{
  "d_expert": 480,
  "hidden_act": "swiglu",
  "balance_bias": false,
  "tie_word_embeddings": true
}
Below are experts of layer 3 (counted from 0) of a mixture-of-experts language model. Rows are named router (the router's row for the expert), gate (a neuron's input weights, with its number), up (a neuron's input weights, with its number) and show model dimensions 0-63. Each number is 500 + 50 x the weight over its row's rms, rounded and kept within 0 to 999. Numbers have three digits each.
After each expert's rows: "gets" lists some tokens that make up at least twice as much of what it gets as of all text. This comes from a sample of Wikipedia text that the model never trained on. Tokens count by the router's weight.

# expert 31
router:566496549490560581587551480585490621448510595524397495491566487512481607588508562457576512441521472597485511474463534502529568556475591506465560480403546421538474505472578533549515429545512490
gate0:508444516533413485452449435564486453469500578484471465594431559533501523529497466511436419522417463510479498522573485524436420466491561455477505574475512452503582560604475524537498490597488509
up0:468493487510469499460457549497476474432495503600505514491528532535505501455520485513509458516447474464572493460562543482533531480527544456489518528530533536510479497488594539561538460504538445
gate1:459416534492471512542533506503468502494575521495443532394482623497443547479442490527513549624448534508565480448491422475489478439502547590515536591493485512548512497448507501507507573518489555
up1:476438496527495474526531524518516511511558519484475488473549385505505512556505575529556545535500511508428544507518460490526483447508481519506469454488567518545501468514482458522377458604485480
gate2:524582468462499441424563519466518454523540499464513451507427534489461486445580454494491589566564470451463526535539502405497492458477519619420555522439528446548503568494523502451525575489534496
up2:559509536514472515401506433497455476495515439448545407458565560492486495514537503527419439469509505432465449631570546480465485480551439581448611522566512447535459469467443449447557465526484521
gate3:431586515544521504376476486508501472488468499504431482479502444530431481495492529520518471487450541514538499521537420552492403465546490637485473431574429510453522516542495386558456501498481501
up3:502411418517479540477524542501499489578476466523543561486546582527537424558508508534450452515508501518490568605523473451542484443495410537574465533469472447583542406450455460518540566556551439
gets: "s", "es", "ers", "ings", "as", "ies"

# expert 9
router:425613548454554390416628490482500544419446539662545467505503620584577383505505578518608444474350397533476517476477387551435454537433575555539550472549563503493506509539507522592486440414556463
gate0:578535506459510501546560524526436506445564540524473483504449502442551527466459548517520484472445559477417487497507446520485482453595512470575536489534536482509600445453501531460453475507545513
up0:536604506481498499478560583426476477523537521473441533489430556486542508464496444513477497483512508551501489564499480466522463482547538543522466547552583460437481455468518493550552430506402457
gate1:420515449523490449473530404576425475460525542456487492525438553565492484472525646522495447460540499441555493591444451477439521440518501608533512610493425502608522471432529556463504542452600429
up1:419498556481497436415485543492416511590531454505495467558499500495482529500454503498563513493526476498445426517492476527494611477459462516473477478524499532559512497537485548519470486528500521
gate2:452397489516453545444465392457433488479518593488462449493522539545500515473548478469446495494558497501579535472570528495435518456506569471536482530467521496474551466492526445446497438387466566
up2:514463582529504514469551442453406519451510548498485431439450530555492509455393454487505455563556553458454535461467577531556523474473554533541523578555461474496464528516490409473481447454527532
gate3:498484483537484431439527483585432484489489511543504517480486539517487513550523494553449523476480499544529456412484460492426517455457478484559574374533561479497468560473585480507555443524543490
up3:521490516480525531541360568474515500491469510493506434530570489539559487510529488458453445513521480473413502504472470483501480513565526484395555564447422551518455479514442512408406465500430536
gets: " of", " with", " for", " on", " by", " to"

# expert 24
router:457502513424603529508349459472514541468504426490482540439529463457561436535473543453474482528496431539468479419479578554533474555526502546461516494542517565457430434476556526492473536422441504
gate0:520516466469505514504473546490479440531534504578519548467477437456529520485564519494472438473452502527472460543613512597540553507487545421469429565521472495485412442559569597494488478503498529
up0:588527544496492449511408518547507518434468535474499457463424516516494466451541436476383491489404424419487556432539526591421612551481447463449452495436471555487524565565481518526481473501532366
gate1:478549506467466444405497545435469437445536510496512462504556519446469530463492565536536483538543517523474526427502475493432574505377438414527426456533554543497451530455427573472508523512453495
up1:438452464499501399482480541433481465506496491530580448500510489493525510463525440529444493546433445488497495513536642507472483465434474519530391479525552554477511439466472525513423462483494514
gate2:547466540540472395488542508494451480545541546522454510462405467560535534485466518531486486612487514479509515466502564545514491445562441406533491415503564467498379452499487598428523500485427495
up2:537567509526530465516529522420504488532519531513493544467503550519544512436523483501500487589397526475541457457418542477490554510523481546536514416573449534461516427476418526528562527517390436
gate3:544511511571464446527372431516463457435540513519492462515454401485474557437484515500462461533545592473464502478472516507460582477486575551497522485444453592567450519544424558503560503486450555
up3:549500539480503523464622559443527535390484474498462500483481542523510492504539550543443530481417446530473451458564440540470464500463514520452448524436520421590578466525514487479465469468504507
gets: ".", "\n", " death", " election", "|", " release"

# expert 10
router:557577379343522628632463411475536511534416453476524570446626445488503438560508404400540530374664535465470461418572571544489421521486540475490474444518454446479500518478523561497519545457447547
gate0:572502474527466462515483578567402453422562518467511486484453581526508515477549495548516528518413482497586564519418494510464542463573408493528427575425566429601620443516567483532531496483538442
up0:564575533488470509512535463484539495331496502441543505480460527599511504435627460489483457479499509487481454345475518497491522475576507550440495550510516596620463420448557467601460544484561514
gate1:454449482506448486459576439536416479508573490516478458425475438451504539456517452568545422529488570481503450475565520396495534473469445467493515497550539510576460476525391452484487479516635530
up1:539505500442487579540456538486573476468463439462487488486500524482517462517527534480388518451474522559580493492471434535490537476500471424444447529461420475367547499485500440504504519630463539
gate2:481488452516480453583518440547473438412529571520554469565414522548454498491542498536524531600524523563509496474469470501516609442483535481522441532356552590554432459430423511447467540511502499
up2:512428474453476456488525548519486466463547549520564510502458495509466508502483502515522498497463521491496527501494406586492503463560507547494468528459556619476463511418408623513506427521573382
gate3:521418539509474539490508507518462415512563502462466472510478478448484529464453588566477493524501490523495458543567476446489560474447558486485522511609554574505386536574528482502471474414553495
up3:557437560506505546473497416480512509507485489450508489492550480417534491497442574483492493508536434519554562482566510542543521541485614538438483482549466521448501551578545508529383501449543496
gets: " at", " of", " near", " in", " far", "y"

# expert 29
router:576509496522496476505363565380530605387417497547415502563578531516556561593466493476468465501505570441462541503499448522503568564557567483470507470513542514552402480438558477545457504474469414
gate0:462487528533501470487491526503512486380516457525500472471460504497456554486535440537415445489500450465497460588459450487591551487534531520433538401418509648466510530475526476492519519415500441
up0:461513458510495526428511467510490509404524542534484496500435515579556570432526499508510441506506456436510482547489454492479632493496523469507498428444510423521576488496466478560533475564511441
gate1:510467514517439438493470447482437487437504489487521444482491490434528528511414500524461500577489507520525500505506520434482447537539475324448574514573583497464529518543540469639491528519463505
up1:547504520526500459586525494487511526486521480512524508511522498461394486456545462499483508404518523491524475463516443493441569471447572563555492609441406521547502437402483444362386543452528451
gate2:479557630507469445512525468495508480494521440419425483519531608497468448509551541499421539550427415456512513553525472428460610497526433496590474542573355581521449509542520530461467473527526388
up2:556432397554565537603485521472510543514479470513475512480472497451459494535436471486543399445574518493475503485498567587580387523529488470452573472500621434438549516481502504515549514494500546
gate3:449508470516482428496569578506498475495548436481385515480481478451521546467626547530528392487486539506442528595476491495506548494466471470403542483614540462547520506531561437502492471562564540
up3:514494454531521459493522582528489497492512428539508453505547558507472567516523511517487474462528510493397498582496449476462518506422502506516605543607542491553529497551556523469493502472553481
gets: " States", ".", " in", " France", " Kingdom", " India"

# expert 12
router:561585463383558593547465498420523539566416439450550626417637461495553434552542408455511539414676496529432474484582461544501349530521554563489479504479474494438513526461533532552575571518480516
gate0:474506508569453443484533526508421449435557573518503485511430583529536560451446532533539414444450524447521464464434503447460466459478468485434516523539458471424535417468605503505452532559561461
up0:471484492418483573556474518503552486524439422526534549503554448544511489508573485516454561533517521543531475580471538519483591496481544515546479528493483499555531555489509475514504446484431559
gate1:536464466538439416413491496607518440494548552512538475470421530472429548435507474514468525468470500524503465488456488548585512468547483450533518505513433551447493494480547516443541534568582481
up1:481538482496506436384489500591526482489504515513486514514580531475508443490546520485548509437540416478550499470563472485631447522406525501445619469449489554450456540513466441538540484594548480
gate2:365555444491444489422444471384492483494528531507435461515459466504476547488503531503502513501528506454550515520504457446566541514525543509474528420481522459548446528536442422465487530584436506
up2:429506527513478536521522503467571513586526505562497448451463498519552526449486571519487483485461474472476437396539525552454484506421544492584478560505476548476410422489464501566526533465519489
gate3:491475477519459513501566586504486464503531465476465494517530539460446548460462544590435441548464407497578436503490545440470529480577442479535461582443487549483372571475561493508441419545482505
up3:561559478399546427453535550553445565461525455406494525469492511476444486440541549525514454422536450526521510357516543512553529547510471425530465573470447555571565473513451490524530490447489571
gets: ":", "-", " in", " since", "|", "born"

# expert 3
router:534521466518505531518455413528516523540453551539505472578576621485505564515611478455538499445526454445377493425517534482513526526472507463441537465421461478480489483430498454558568489508600516
gate0:498427548527425527499504585483494427398550563491488516457512530491525535571483521528563454557572428548433492486539475482509449496437527500539504476449585584433528557464478529530521592416524492
up0:577537471559457582568477543538462416407513533522476495505482573460515499468501489482540436531494494487424534572488446508449478496437533506488543496472551510490471493513452515587502599457476447
gate1:462549536447463484552487525453522444467475524492408494555490476495481528448522507503488547546557616501460503400459429523552483482503484525521445530440409451517386459537492487574513532488468504
up1:503416520557542497480521434487517560408473439468554485493476522425482451564472498492463494508503462561454461543491466486515502525524478510449590514543443533468484470531529528450447471484487505
gate2:573412529545503465617505590552513473524548472441496486531498422520489502488474481528542494511435374468373568472530538546526489501448457438404615561447533568479456494537520470493549443462474512
up2:581472484448500526487547597525516528457520463566514508515515492443444467495500531487539501486494518532564567489510465540513512486442507461550513468537540433545597509461511420415507429502485461
gate3:431488535506476469430548498480470481538554516376461466444502493538505550449513512522473467558511484587474564562502464461634462471470493472567516480530486517469455469473510492502474464532481510
up3:479543423501514466571387496484615504471495518594459517524513495542460479501509562498580468411471499515565526498441560566423541495489491464460515448477608437514541557497532563435544539471510603
gets: ".", " al", "ou", "o", " Al", "ro"

# expert 11
router:544487430410499525474484522557502494575338487487466511522582355520497417443508462412540569464581484519474388413500546535471399531545503519490546522490500556513503451486514499439459543521544507
gate0:506469487518453549517578536621503502427554408426486439509453492415508539469509441539518579569494484478542451466510491435463487447471486507493430459477479531569573644469522501408509565419490499
up0:512443466471524481394517443601491501525479538430531473455436458489503533531485485516605565554543397590525439528525499416485425516476376464495501524445440596457534544621553482532490545438575512
gate1:494573537558456497547480447491503475464560560448483419529492500546528556430439487528482496514467367454428502504537488469484541446491554519520465508549555509536468401550587536548495492434383430
up1:420562468491493531509433498502498463524484573473487486520451530451568468410519540463547533405451417527471478495536466482506482518482468513481477505660435537553453507550598515553495458409382458
gate2:481466554480503434503486523487473469440547516504494447525485507537544535521481524523525522423594542495435478482534482486509520472468450524483486572472545465472548473445418472523432465513578420
up2:501502441516494553509556510600587493465436474505494555540459436540480440545490446487549575597506516511490573415461533596485458503556590521484492498513541566467412616461535509458532463434418562
gate3:475486577485468538420670580466463478504553536476468491502468583404518486535459487544497455485470598441577503523513489480554500464390447542581468335507487417517464434485429539539506404512499467
up3:490504508544515477441577467469542500517521578462516500546486506485476439534486471523459472435440542476574525587459502459606506486471410524588458398555381457535496455529496499559489427554565479
gets: ";", "–", " –", "N", ");", "°"

# expert 6
router:481549531405603339425688426510576623566476536615483474544575460423582304502509435501588516468321517406405461495520440485455491545444532455536556494523546621547548577497476483493448562525510467
gate0:546534431525459559433523647556519498539507571431473477413434514541555529483521556514462527596528605446513579480462543494545540458495601569456521467492469530547486502542507458594460594383474523
up0:423419512486509504468457507398491492510501466552462554568578532458464499548473489509575477447499344503537483476484512414401481540500472486600395546541492468389499462423503517476505437618476460
gate1:445521409475497447551524427532451497513563515508445348501539490491397497477522432515482505596440518464444412497502564469586567478563436485574501534531432462487408546503450481495484527523539488
up1:544476486452489505540482604536511510467482541507494390548468510447478521477522442459407502533485455506500444587519570541522501499625487473514570597512461439447585505477473536526529415517476517
gate2:540476497483466536459552460493492475382501497572414523552477491479434480468520385502539502472491489541477541516420453507474516446481418445516500602472500518519478461480454511495558555490418506
up2:541473545513481537443566530549501500497471425493448465622481500437464491547520431533537459544496483452521531489511482435447495449481539423455521394554521517493474488454468486444553544505362601
gate3:495508439503488514607490424470464487517520532521504439509459515494497509487474479497550490529556488495416484436430447419579487471514491573459478575445554396535538503482501501491508557447550587
up3:500478469496515509557553409488529484519517487413563487462473537572481493495498477508509472446477398402380497507479543509567490468510518497483457605472546499486514495512527492466553495441523607
gets: " and", " to", " or", " but", " &", " until"

# expert 30
router:469476502536510536500462509436491583357564480517419559423534452492488585522431520439499554455622513550360431565549422580503503501454514586464565534491544507579439464433566489496470534482418486
gate0:495520504523460455417536549482515436500519502436467477512411445503456523503425462514469502501532546444432522404472536501543530512413466493554423453598597469554428485525454528549390539472407522
up0:474477492482472528489476497541446490548545516489509502493561540537537521525458503511529497578482495456501444530523550536455341511594492513602516532513526538432470488467444523535472418488516536
gate1:496500482583491456534587516477503466556540536449501494418419509566561554540442515522477483562512508546445449419484456577523474475559461469562512529409550488480524502505535558476440461479452442
up1:529509464456480519472568613514491501436514560550541489506449606561581535484480494502539487556519515561493472482365521509473400474486436481474489509470576437508536465457533516507554515487512464
gate2:448516585449526505548454558491474497453564551492555494441598506527459568353459541506504497523560460529469543485452517471484567482528423475537523518526534464500472486643528536417446511452604435
up2:434492628485498529493492553519506520469510520454566496478546527526445519361454499501483501466511510616467470504486497531501534461430480509481543522487546531438414509624508551423479545468560497
gate3:497465477490511400479523458555496450453558475493476458538537437502486516512482513550385431581483487559545446518536513470539477453541422439440566499504494514579494450565451558478370519489527525
up3:497523536556496436420503416591476420472508571496399562523449406466494486456455491482441535599497485567472406506512479521587496507489474520391481478549536509567467466495508527497422553548475529
gets: " |", " work", " water", " information", " production", " law"

# expert 4
router:415638451403491461469509469483615499501447421413507489508530531429609448540492514461444561647435492503477427500536436445506438534474466548455477479463524544435426483447536487461549520616447467
gate0:464498490465533480403476459476415475543564518481477429541458482518531554530476608510454477536480557557449567399514590447462482484475494506499477446383455470459460501533470443542403379566543564
up0:419577551536515525481500399479422491524545465519444482550415465499557544497502591510424420522511502604424573423541541429425527518455489525414458432465470424467457570576493481604462470572512533
gate1:525487482514449503525491589457459518505530505612429501450506524438510513502444468512500551500601507476526458452527424528486454513573522488493516540538640613596488552589525508481497455543613497
up1:560497470472505464497535492543446516550499543490537420495525586490506500499488517486495441427493471512576561543449385530496513521442418493484539531564531524448491407520541567465497521431503487
gate2:489459548488512470389546531466490499500562512477491382468438405527510585501389502536519549519502452637532534459494602407481444492457406448502465496587518537397512434573494556475533462477550621
up2:538527531469479588383451481459562503546456585576515429555520486561543564548409471486513519502555418582507512519391498472473492477494449474434510520553510559443543438531490580432511445636494586
gate3:498488480488545397507510501542561476462566378435465491482483473472388438433516528514544572529472561478537550479596510390481544492520472520548439474435525508484472458556461453541491491548413479
up3:488398538510458595542420499496526534568428544548568532482547408498559565531536493494464467426472477503435496545463506607509483480471547576442658480510515498518449474541512555462570554466472503
gets: ")", "'", "\"", " (", "(", "%"

# expert 17
router:550610407386572591652449490417556566505462489409463598487662467447549411572562404411460524366652492478456400475566446532488430527521582481456437512471524574440521524442488508514581499512473501
gate0:475498486484459452546550509509473480465539465406474471563509535535449525452530512533518418578567370531517456530515469535496534471474474521431531453585510441475555504541478593460532538499498517
up0:589533427529534482551399493445458465529506458526529532494528456510433475496525448495546481460515546496523488545485455603555497517512541475549507483348453423558470518492495505561541422492409493
gate1:519524561513460389551537538508499470472585547532391477435468482467408547414534541540528451481565465527390515507573503541580473472477549525529566529590475570528436553558354569524505534543500504
up1:514509437493512522487473524536482489431518512487469501510510499497540447513582483491561480485476460501538489456574498522426551505479533484469501496506567462617571577551550452482434612454426629
gate2:517343554503459483450503548458418474526547517553455475438525427499499544513425569559530442548545486494496435513578508514476487465513526471599466458509539516395481500472507494539485461603587554
up2:469439454458475492475510600490435502517512477609434489389573581465530562509516538532554494440457498471523545535460492444607562491561453485591540461429563526481493461381422518528442485550547474
gate3:481504519482483420379530514561417496438563511410566459490458537513546573554536596537551511515539509551471547534547517445563472472487578572488443549569541569442521390506521501491455422499508473
up3:469502471489469440456529491570535491458521616444489511485445468526516501458514570510577577529565525581438556482532451450480521472506515510521445554588532535510518527517536485479563427553517503
gets: "-", " in", " of", " a", " also", "s"

# expert 19
router:433480563430526430407507573571513544451377412505429470462539533484508441540458594453579515495518545517484475551482523535491480493487513412537491525450486482494404489419478600483468440467500506
gate0:534490453452473514499547528493471472575545524458540531520517495462498547463464491524495480549435552447473481537567558514488570468522479540482471582507520435481428514420487556516573480474478546
up0:521584509532488472429423496514485482473530507543473508470495557496506516485452516491536534465543459518528516452507467520510508564511519565492463532522420525472591487518499386530474500588588536
gate1:502496507504513446515487573442473493517491473455546478518477509469522496453529397488514417537474520419549412400492439534500481497415484510406516420510502565478604500503555537449483581500514475
up1:488554547559509552517559488513591528497504471553496458517503502536452513542492556515471470475478555530482601469627403483494589484502542527530596472507515548436508469462468472494570517473451477
gate2:601528535469498469480495457482576419400522494534450504569451433462545506374476462486533489554459526522472514449404514533484497556428459547401553482547525525464501517570469585511483497461535550
up2:415553568539433597398554520492393503519518551536504554475571516464626517460437510508567503493495503506445462433522452524527504473493465558511453526523528473523566585497435457494499469584547490
gate3:525522441446504485497486526528400484528530510380534384578481531534512518505470443501552478512569450644561556462435493477546545469442476489397460421558447367543521441455522538488520456501543486
up3:519468492455532504512501574470444512471499469391491459541491533462486465506513480497491454507603478547558534495522498552545520449391526522417509515510565459516465456511474628457537560481441405
gets: " the", " The", " his", " that", "The", " its"

# expert 23
router:537449518495558502468483402479527479479426428466467476572511568566586466474525591414445458513521459429535473520548470502460546533535502441429517578623472515383562465452518449534449494465478490
gate0:508527462503510482596477500486481468499511478542527492546456553581574542489540438538574515466438517515424465531551627582463471485574463493484575547475593415473427535447520477478457421583471442
up0:509561510466509432461517513555435464447512486536493431511486576519510488512524407506467511421490532417436481541519581535429460491603554589474468569459541520488486507473482477482463503546440516
gate1:513490557503495534446564548483463544522529480431519524473500450451513502434482517591543533530473498551549542476465506472445493481584504562499411487452425611503548481534479552457562473595570524
up1:515430579483506471522498404477452497635533506500485537572432470549454518463453438458532498553532520506548533511527551487518473506541513530542489534560500532455521517502492401540445488371478413
gate2:473577559551481529416544545484449499473553526561449457531515466523599579500513575539433516551528533524464528454404509491443418506455450521472483473587539512534485439518514501471549529428450440
up2:453563605430502541442589490475418520479518474507474449546476436494550557446445493533574508469555555574467482443461521504522479504443517522435519521569498496567404398485484518584534527430469434
gate3:564469447468457562464441541463508433465492518517444518498500533492472494527482524537470406548531493496514507587468494515418519481504463492502453447474428499559427477548524536489500555526440490
up3:441569465434491502496532501440491438491514499529462428584548499581436526511436515531534465546511590514477537603420568411457519466463515439465443475471475528515424502488484534478491527539555464
gets: "\n", "|", "==", "===", " ==", " ==="

# expert 27
router:629415502526553596477638558399589568505489402487484575521548448482551434506674537477481578537506418551446507482501506565441473568515603585500513442453476508452489494493522528344613505515439501
gate0:492484547491494507461474532548474453603527497532519491419400493485461509484545482550492420500506523400571490582461489503484444487541478434450529457417514484478580539560502608450540395516491533
up0:522501476515503500520487504476498509396473503467490496542536539566525515592433476471464503519492486518490547413533527506525524499495527539495520519549466521567457462395528447521379588470493487
gate1:491439519514509515515554541537548464494510507496511508444493528501530531463534533568437598530605478545522409586469471414525519504529478513538563507473622545478353526424381499619533523518446464
up1:522471447584501512444542513553549497560542499543506516427507506539491518513534464530498537559508490560425523571389485437485546509518482528509513532519611458488498522371483498444533599523483478
gate2:501546538463496497501517507522539461453541513543469499594519527531571515455535549488504481501527519566608412485526512412596525513556437530504489423497528490485459531413441463558429486520538531
up2:506513617487482503554446561446560516432489532501514547513496470524481534498451535500501536483555502417568560463402543492456479477380465545469508643423490549447539478581497477465489473503576452
gate3:489552481500485456480445520524473496537564505567476458489500466520499554488509524515475406517456497478490448414383564410489530512543487486503549501510546499430541377581447554459540404612521436
up3:558430469492523500535482545456505498510449488466491561484509577449463535573454505460530596470514494436527592528509470526540486522434529419483503575458402500563458523501575520511514426492548460
gets: "==", "===", " (", " a", "=", "===="

# expert 1
router:465507538517465471435589460421579549506451435584525506496402410463589417410493515506447439504353464511558441456550437438524475591539427550477407467502521548445519476562472524412535571507493572
gate0:525477412556525554425582482535469484438484492545587455439477502493526522559530496523445492521522566479505502489590512470516446467490582406546522467492495555493443522531496462565497442561478530
up0:592472482521514532494576473446471496535533498557475562520492485416453463489476508500575497630425587581496523560581556500482549485553514381526383595499544565440458393467500467544522534524434505
gate1:503491503562519431507556444514484465539480486438474481507545455586399496438458564521531519510440518388568619552410433405517486462564535458482502528556551482460473564466493482468488472536535562
up1:581461446507505470459453559551491509471487503587491525575494490536494515517521497492431520534479416550422498442538514480517552487523537438456595448547452492485542486470520588453517499521450507
gate2:616464469467453509518534557506477513533573525529540477559512372532408545485435433521487452506542507455514573567519475421477493482490482563520512568516475435621443428558563420454479536534451433
up2:564509518462503584500500439523505509390497538494554459442536437505609541537479491493544464433468446500451553481525499539471436488552537551449481581435525533505546610499566459502502474548390467
gate3:438489503480450477480547526529450510571541520469489469457453537545483530471505525520541432491503538476466559505467382512522550455438454587521548509593483524573462595550473518448494489497524452
up3:439498501449556446523609489478512535531488436446496527443515448451485451502543563504493406443514538472528543469499456498571576523423410570540481498471461492520495567547510531418517495508512442
gets: " \"", " |", "/", ":", "-", " '"

# expert 21
router:519525430508401455518560431427599513489424486563476660440503416528562435478533432462539598373655518552545504461483450506533479504442596467524537570496502495518590445515590523529488462508461555
gate0:429529505571406471491607525516445494463548487498555539564464416527518498497579491515576504533545498532487562486520470509494500461513517510533526417488567437485553593441420583460507460501553515
up0:461473573489478513437520566514461504440534503472502477521491490532508523500475530486503462474558445468505491503442433492418485480577455547600515516422506441477483472398483441434603487532521512
gate1:547502521536503451556504496515477513509494554511481499549465509550466526537554558555545478511491375459487592426518441494520493435478485476456517520480536600429495446448555492541430460458579463
up1:421545511485505562410545574565475514442494478471479552417580437451521493497540527498496479486518626539537442526438472429504497511462485484522520509547506536540616495546503457449526495526558618
gate2:523512470513535418436503472525426438481558495369548508526429594514554510514487574560480498552511542498487560441577520456458550419529566462463536488535442456480534486397393449479443480563567532
up2:510453501490496361477460521517470479434573464526510543536380516485516481473495489522491549538517545505460578355625571517501536472484537498604607555515471444486586550464460478454416457486511507
gate3:486471477516443510475505409504466496468537499424524484407532551451535501488506487562452523498468479605437531603511489453481470497487452543569509482353555553541541495460460528496513525473423491
up3:477425395532420521473441592541493510601469509577569493437432500473617404473497394520498496529558476491497463512508476395558457464428513599532500495510551635557522466488565434501477563534509521
gets: "0", "3", "5", "1", "4", "2"

# expert 13
router:497466488530508566555388358519447535519480531542437488526603534519506471486498393473538547502520536454442554522470540510539480546505599432591437464460488449535527529521435516504472485479590472
gate0:481476510525508461444513558534446474577502539460444510513420492488492481440537518499454571478565513558584518464499461494523506508501507487483559446538536510468588460566513431562485521541487574
up0:463523553462520514431516503519537531469523450515412501499546420451502540518509537512457458506495532445487518545553546502446514507556495473481372402486470496483493451552428525483515519459521543
gate1:451601491549500491435494563465459493490447501540491490444498471542461511570464494505550544467492500537432475569543522557543542500516531572471543439481415526556488468556575500474501451420456539
up1:504485573446466514539521492529523455484504537451533443589481456551458534543552512507416437579517455449476481493443535394452438471487421469511491480588474468484512441515457486477530568579529526
gate2:520346541553427520503566502503495459564548476581565499565502536541524537469486503508488472485492535514502637553499478551496491462473480484471564512512515497501475508445505616545389509528372523
up2:578503553500512497555525485465501486527541516530486455501537488545471501506481509494558454504565613466496347480403523451490526473520417472560504574445475437454456457480519445460600475518556590
gate3:478450466514462486502455445529534466542462438496423483520523474484459520456509468523456466484357527511612577497444454563485478482423483540551459474486479472389564583449520417531500484479505531
up3:496468568555504473433490512466529516540495530435405495460521478521457553449521509506536506505559512562545420496546504570428471505494508497556560439516469447517480639431517495494445512497586577
gets: ".", "á", "z", "u", "ad", "í"

# expert 0
router:476513535491500533538459479541610594546553461449544562557528436426603493640380437460499570519576600519512547483525507604570465539502447601444571462545560521542496463467515458583517535542493515
gate0:500571482502504439516585550571536486578565547580505512561479496591515553486523489520520466528447478486530504552457463503520484453480509537465461497473484522495525502603475488492540486506513544
up0:488518532542478536549555530526503512468500485551478545537440348430451496471488510499505520485557482510501482601573503513526523475492477480573477498546521483494536484527542525624474529440463501
gate1:519503532492487496457505463554487524477535574487497492526519513519502567404602469497523454529465464482579489448410426436440544544528530498519432459474473413502485531505531404566471567437573432
up1:528568476534493458491481524499503469541495442442511542421470496473530470409393538533501548492454536482479486548518458513532463508436538547588579639572507543455510523545420557506507462490513398
gate2:486464466551447472492520436544534457476520523506527469525512561525542527410472442500520524556520504481443470463482615496493493475448426560480511573480536548511469579472564535427526447492501412
up2:550600528565489517437530445430491504407519514490455460455516531491508513523548489506508505562435503476396464460463574506517512525560457627439546549558416484537503474500464529551458510601523475
gate3:491549554559487480539508621589551418553590459467429502412483431435472533467554477530486535515475501418569507596478576538535490492527530548517530521457545418524492529515443495565585568540514538
up3:518490522503490551454466510423455521575456534558546467393513534507527510509471455500465518549533485472503485495516380475436455498507472574511488516549499531498495439498434538565430435448519433
gets: " |", "ist", " Candidate", " Party", " %", " MF"

# expert 20
router:578620500388619590508445491541550541544463546442543499453559419438477453469437443430442456469467493478441596468529555541526422526562508538565578446480495443476454501527553442477552417476445471
gate0:470523505502455448399465586566467444496490567525489498535433559527578472542515521520468543562557486496534588539575384408508531475497507598518557440503484570521547462537535466516568538505472596
up0:465552450524509471478429574628531504452510523440498448551421466543477484583551534492489604570540515425516545544511503467475428450523487547542518421378516535506501589504445526480502516517507547
gate1:519552527503471519484549488450440514440467486525509532527545500508513442476547514539439509490632486516560429526553491480434454453527436399552447559539559489492538517496448417517416443521506519
up1:493414518441495480403476515377519540485494460559569454452570516462467525478487520512484471531598494443548497469529498498515441513481524449540542446484446488513438500524475577553416411506496534
gate2:526411534525471488452518567530482461548537535498505471526474493513410514526571591538484508509510431514503445573542495476592508439432464466577549504470656484541442529519542466436454469505524565
up2:515446534475441510497524581511582514500519545533458489601441514468486539499534546478465505552463508459481450579609474453576501491490428437601513534488552458475384618509448455395409509453433587
gate3:487414443488452499499536440541526490495524572488414498451490439483571502528502438511525460488467509577508512547510576489523494487535581568487514484547430464460356476551529448502439489535478484
up3:518526481537508484551459475558599484463482468481579480435488477493507463470462384501458547503554486510494560387598545551547503537588481544498527458498423497390520535492520505498521526404512495
gets: " as", " was", "0", "th", "7", "5"

# expert 16
router:569457449454429524439474484506534546547530459571584520487461436509515427552531485502458523483584475488482460486504535503489538517584579481507462501576493442492486540453476519466543536482466514
gate0:462485608535528457466491539447434487511478525509431505491455549503503489539489519528506517423492541477484480496529492481488514487442448566517559512500485555555524508498591608543356507409489548
up0:483490561498493482403484559432366493488546495584449431416467618442518503539468522512535523445482602465519451517584511529435551502471424562492550474442500485565443555557560595431365497423504494
gate1:480487521485459499534412459516481494393483475433474543447486436520493514493482563529415549534412431407502471444524509565450464469540548431432473461547527531535435509503471490559483514468568394
up1:550567479490541466559519473428449494454460490527517465565530502575519453498460502504476476481462455490538531478608465514516533489492639503563459522511416397472501451449476535579531529553461532
gate2:502470489505482550483530434483509537510466504627498498419507569506480506449486537508489520462515534519514428489528490549464428453466449595478458586467550560380576516547611454530447487394510584
up2:471453552447556479554548562447441506499486488405520539419494522511516450537423530521368481434428480550587578434525501419508448495565503599583520476573488532603455554497536535411580549540449484
gate3:481554487484443537436508483497499495506546519521375493390488565483547489444472453501552508506501424450387543506561444467533489513442507508528614555519571592576573540472549551560504508539448528
up3:472578466484522537452505486514505512458490530438445528527450576471517487574489491489458383465474442466402477496446542472448427515413479617518480479455572530457492495482522491460467522616487590
gets: "–", " ", " |", "0", "1", "3"